{"d_expert": 80, "router_z_loss": 0.001, "router_bias": true, "num_key_value_heads": 2, "norm_eps": 1e-05, "rope_theta": 10000.0, "attn_scale": 0.125, "learning_rate": 0.00249, "weight_decay": 0.22, "lr_head": 0.0105, "decay_shape": "linear", "max_seq_len": 512, "dataset": "wikipedia_en"}
Below are experts of layer 4 (counted from 0) of a mixture-of-experts language model. Rows are named router (the router's row for the expert) and show model dimensions 0-127. Each number is 500 + 40 x the weight over its row's rms, rounded and kept within 0 to 999. Numbers have three digits each.
After each expert's rows: "mostly gets" lists some tokens that are sent to it at least half of the time; "comes after" lists some tokens at least twice as common just before its tokens as in all text. This comes from a sample of Wikipedia text that the model never trained on. Tokens count by the router's weight.

# expert 119
router:495483536536472553499447457422479497461533477548464456423480466518568454522461449520503551553572484559486573567470509604460458433611517455511493461448534533425497508508522470468533514484496463510560444532478584541439431472554517514504479540492579476460497506484497525506568430468477509442534437505520499497532501486521453484505505515509532455496480444530527544516529542533492512490453
mostly gets: " who", " she", " they", " he", " then", " only"
comes after: ",", ".", " that", " where", "ed", " was"

# expert 75
router:462478550545470549459513424451533415453503521553508477451507494454526514535460478555488540532527493527467512577503526582446490491516552532511427539500489511432483571450491453395497509533544516472533461510476528532511522500489468513571482531427563517487475431438513485456483481479435513451526469436490488459495553468437476503509558582556540442565481481517545504520527525521569509474434
mostly gets: "See", " polit", " vis", "apan", " prov", "ee"
comes after: " M", " Ch", " J", " m", " v", " V"

# expert 142
router:493537492525470542458446460465499471483483529530464472488516490471581519532445421499523572545574424516426534554435557567483438485566491521541495463461480498434500509440445488455519493501532463539537499502481537542496495450524485535484506530388502512425506498495518515430555477448505539487552438490543547507507502492522418523518563540529512495547439464462476595561492507535544468468472
mostly gets: "The", " The", " the", "the"
comes after: " of", ".", " and", " in", " to", " on"

# expert 99
router:450525474526406558499473515382533455491466541612479489454492491473519491484508425506431505505540495548491566522479518546516485523506551562545486457483472574465502505468504442439503513515504472515517500479437519531454510478510473505555543506500536470493509449457439587500514448441449524489549442465542506494498537396486499485551505541576539505518487503444575536533526483560556469508439
mostly gets: " other", " local", " original", " their", " major", " most"
comes after: " of", " a", " the", " with", " in", " to"

# expert 77
router:500480538517461580449509417474503450484551509540521489497506468484510465500473480517448537570569454524427570540511531539465451448513504520557490474470474501491430602472486512429556495545487467553560484542531517523475521444535461492521487543473503526474420410433526540497513468456485513468502444481551509486548541507458499480460492535506544446509412444503550499598535554526572490479497
mostly gets: " con", " fl", " man", " hel", " ref", " ar"
comes after: " He", " he", ".", " a", " his", "'s"

# expert 20
router:497512495522421508492457509484538428519546532541449486438519458457549458459505443578525523543518456528415512505476521510479463472574557517513449495458465577475485567457484451488503487493507467528528516528518584529469541471505459536453478553480516526437424481468514489490483443514437533486513452511519591498502550444437505535470529531546603456494413456477509565548545535556525503481495
mostly gets: " we", "eg", " Fl", "gh", " pr", " Reg"
comes after: " A", " Ar", "r", " Al", " a", " Mar"

# expert 96
router:471537527558445503489405443460530450466544517561480496452501495459526476479497507523493520543534503502486507506448495557433451475538562508499467442493501528480506518484483452432534494519517447544551502564449507502460502457579480514515503559443528494483484438450469529470556416446434516460518464469526542470509572498521477549502584601581518439521423529481494591524556519504526467482480
mostly gets: "20", "19", "18", "17", "10", "28"
comes after: " ", " (", "–", " $", "===="

# expert 133
router:452559487587503499468471449410476483486507522574493503481509473514532508508526507484445524564534492498496560512468526516483440476507539489480395463471469523499482525506441477490548542518545525595550491507418537497504481438523469527458492592482575399505462493470448516479522416462501508520514493450530530471601552478520435526517539546507588487536472525462474505500512523539548468435459
mostly gets: ":\n", " ", "..", " ==\n", ":", "==\n"
comes after: "\"", ")", " Born", " trans", "ed", " by"

# expert 33
router:460557531503458489418434489484493510459573524506520416500518526519555442523458495567498534576544465509513537563452511601470466435515535455538492457500473512445520517450463445518576506488523482572551455502467495523523506393579481478569522537457557462513516480464483503477479501466438535468504464445526526455510510534504414502501524547560472469497465520493548530518489506550510502408475
mostly gets: " London", " York", " England", "ren", " They", "He"
comes after: "enn", "iss", "ell", "ard", "od", "ed"

# expert 157
router:486519532506438542501516449453519487508481512532429507448512515469553518529502474517475558532565473556484529616467536509405440483501517522519492458471456498470494567468469488457508508594565499508489455524469469505502484456564490544484513531471528507504406441521494556489511516462440505515519406446566528475492552423489484527478481516585550433486512440457561563537567508548519491454503
mostly gets: " str", "min", "at", "ush"
comes after: " J", "j", " St", " B", " j", " Sh"

# expert 105
router:449556483567446568445425490456524494498534515533436459494472487479579459468480489484444544589539459531490551501437560560443482485572508485555451467458455573504461519461469516487549583569570460513476517493493504577470505470507457551454472536435555469486429509440456541481489503456442525472533483495557511500514551427508476501509497541540547489552517496491538494526517527538490475499467
mostly gets: "-s", ",", "),"
comes after: "s", "ing", "es", "ers", "ation", "ts"

# expert 10
router:493521559529450533474432510453536458500562525553417494489481485444548502490505427512462512526580544492465527530463467579495480454502516453497452482523487541470518493422516432486459513522522522579531457477452554503484543414551435575448491503509586471516463441449492516495522487485504564456482479499556479476513533477504475515549585521529491456569445429456504466537502541560555448488496
mostly gets: "iv", " city", "epend", " med", " public", " local"
comes after: " elect", " c", " ind", " act", " the", " and"

# expert 0
router:450502493540409500427408528480544470442544519562476501436465479497521463501461434559522505487521467510459511566466535547442459519512552535516475459489463567508499529434482427420529514545482440535519481555469590506497546489508482566526507566520527454469451497473478570511494494503463516477532486501570482492500522423459450529477478576544543475549450482477561546541484499545571481481474
mostly gets: " inc", " new", " conc", " north", " requ", " New"
comes after: " c", " the", " a", " h", " ar", " f"

# expert 164
router:463479531578428531491404487432511466437552576528412453443438499494558521509502426520482579552505473512450541516482519525510497487523542530537481437504488543500454505451443465520527492521565510553574518492499549493474498489491458497482482523460546479469498486494470485524499473474460519531571513473500533507489530458463526547467475575577591448506435495487507582502530542579546470477441
mostly gets: "rd", "idd", "uff"
comes after: " s", " S", " O", " f", " F", " n"

# expert 187
router:461551497515443514439451525506468503433499524561488500435444510489579479491484446519483550536542516486463541574456576548474474464516597495513423525511521521450416553419474471487525491535503453544515484552495536513511496454509468537542511516512504510512473488463494503482550449478396508477581461493562526528472504416475503491474488539573571414488463470524581535512477519534516480467453
mostly gets: "alf", "ever", " bel", "row", "aving", "ö"
comes after: " H", " h", " G", " B", "h", "H"

# expert 168
router:470576491528408550432476465481480489495594501554460476462525491505530527533462467513493517567532492496452520535452503536497460488482500454570456501502510521465491492495492510487490527529532524576522460499501540572452468469602458556511478552428527494462481436424470619493551465468515529490501478459492554493545528521448464596512557536482501430510471466436515556513522497548526506448438
mostly gets: " Ind", " Com", " And", " Cor", " Ag", " Ad"
comes after: " |", "al", "ian", "o", "an", "i"

# expert 73
router:481540517548488491510514502444552441473496538499414461492436461482537470509450467520482531536545451515451513554460544490435469527532566587526456487469511541460490551428456456472531487547541480539539474571507518500447531509558449522463499540505514473487452432486470508475507467479430505538533462445620534492482505511454470553483540559586591426499489500472533575507467510543502488469475
mostly gets: "attle", "m", "ront", " Am", "idge", "av"
comes after: " f", " B", " F", " b", " sp", " Br"

# expert 186
router:459527560566454492491465480477529501441546499537504443449481522491561429545501472588495554525516497551459555562473497582467484469490528516505473456497461492476483475442524504501570566504521461537575478466494522544491451488571420508491491501467512512490503430426471521481511470476461512476516472445493514428498541467507490515526480527517540394594435430488523499520490545596557463434503
mostly gets: "00", "74", "73", "39", "93", "72"
comes after: ".", ",", ":", "00", "19", "′"

# expert 175
router:480511491595449548492431429447487432505507482545466463477448448501545518507483506497484519547522455475494579525490514564459480465496520523513403489501487520446529557443482485432542512557526447561512455549502549538504531417479469533524495591489558461481416486500438491423498448478486529456527463442521523487503546458532509498502566538607515473486448518522494561551529527504499496477472
mostly gets: "<", "~", "Th", "the", " Gen"
comes after: " ", " (", "-", " \"", "\n", " un"

# expert 84
router:453525552656433579504429422480482495536524529540428452486444476450514508489458462492460508538489498526472567550478525545482477442512509523501466489493525494536462495464471507445527535508549454511503478502477503521521493477555413533527523510495523518455449484466426516476498486492475508470534496449536516456525528458511495554514542547524494391589444534491509543578527545530558502430466
mostly gets: " +", "-y", "~", "--", " .", " −"
comes after: " |", "–", "2", "3", "1", "4"

# expert 191
router:471502525571448543477488460404512490449546500581442477509500471450529522500436480535446539601511478506470500503508536545446525480519569542591478482473495497499419484457451472449523530561567470521555459474498495523506464512585490492494491509450526505480467453459467550494518477496453545499510419496523553475531524443466483559525525562550532478496437437465507547499555532542559412476495
mostly gets: " F", " Car", " War", " Sup", " Sen", " C"
comes after: " |", ":", "|", "-", " the", ","

# expert 95
router:492493515587469591460363439444461438499545495500499458469457443513502542483433515548493513508538460508482536509518510549459478458537550496526433460481481495472536537481504485436506503594533438540497447502512572518526520482512469531490531543487551431485454448488475526440530480428496534414525448434496499450502555503523492522533545564583517473508445513521507532508550535517511455505472
mostly gets: " suc", "the", "|\n", "~", "uc", " ro"
comes after: " (", "-", " ", " \"", " n", " un"

# expert 120
router:466526477515445547408475476465545466480532487506442493476511469524542533563459481565441507619497512506419516514471562519502476453509538500523429494444512539439471502505475498433558525511506512555527489559490574525454496484519444513461499513429551518458500482427464501471500525480466486463525501452539519471506559503516516488475561545501537442598426521425569526555554517525550487498433
mostly gets: " a", " an", " A", " per", " =\n\n", " An"
comes after: " is", " as", " was", " in", " of", " with"

# expert 118
router:423527502578412545439424463518499453482512501574479468457496480447548501476462466551474543555501498467461538525454552500454508420560565482512461492489502533456483479489482406486495501491513526518518472515495511553496473473582478567527508563470526511440451464472453534511502438484457527505510471472560508464551532429445485577525551546561567487538437537492557514496523511561526508460446
mostly gets: " T", " G", " Sh", " Z", " H", " R"
comes after: " the", " The", "The", " of", "|", ":"

# expert 90
router:448530537507479559524466464480512503473523521524437453489478419504504532450441464491495512526538470514425580614470480475497472503519524559546516474526441541464469593478426493490528506507538437537514527480482572515512475430503422522453527541512470487532496442481446532501595481454481527489519458448571514500586487421446491498491488542540532445586478495508538544524528555536495483478480
mostly gets: "wn", "alth", " un", "rough", "idge", "reet"
comes after: " ro", "re", "ro", "e", " Bro", " str"

# expert 146
router:520506509538475542423469452456549489466525513517440408491501431512561477575489456484464557562612483477494556531488497512483454474525528527487498450445462548478490548490446492411513554501511478517531454481480600543497497531531485499495501490490516476489469400431488517448530448519490513487510489463559524472541554472496423541442547533514574479585463510488522506528545540536579480494484
mostly gets: "ordin", ");", "):"
comes after: ")", " as", ",", " ex", "\"", "ate"

# expert 145
router:462560499551430497494495467492530507497530551542452523484515495433522458539465461523497503544536488514417497545448504532485493485508541518571457485483500527475444501419455511471527519558507460529575479552490574553476497496604479520500487545496512485440414507453524534461486451500434578515546463516516529509507539431474464522508489494493555431498464463484543513525474525646499469400484
mostly gets: " Th", " Bl", " Wh", " Gl", " Sm", " W"
comes after: "R", "G", " G", ".", " R", "Z"

# expert 140
router:421531545531450520440498476453494483454525528529487483443482497484533492501485461554521503588543530527482544571493532538403431347513530497615429470492449523468468503478495515507527521526536490529516486527471486565488459433583507563534462547497524512528464506456501507507477499463440540490522457456555520496500571505488475454534513534526551446545483497477516519492515516536510512426430
mostly gets: " acc", " att", "|\n", "iel", "|---|\n"
comes after: " |", "|", " January", " April", " October", " July"

# expert 167
router:511564558521460522473493444484549489490513534520373470457505442435527476536512472542525560546510439541478566503439543495476496459498503555533503438439437565430462485464491502488485583495477427489534505506489499514466456504538449500475551543461524440479500477445475506511521426479493577508526425497545515428511501469534450521489498519516560432569528488469529500538536560582509451465509
mostly gets: "]", " century", "\"", "08", "09", "06"
comes after: "20", "19", "18", "17", "16", " per"

# expert 103
router:485506484575419578509493472473489477454513550559492483463500475488524538499473430586493539567549473519456580527445546552489478473560537471564446481503501523478483487415480485439510496529541512540547460482505538476491495486521486542547473539454516509475480452448467479456503436466409561438531417533530534484469532452484524571495531585596558461516468507498487495525512509534521479429481
mostly gets: " hel", " Thom", " Sam", " Is", "elevision", " sur"
comes after: " T", " K", " N", " S", " t", " k"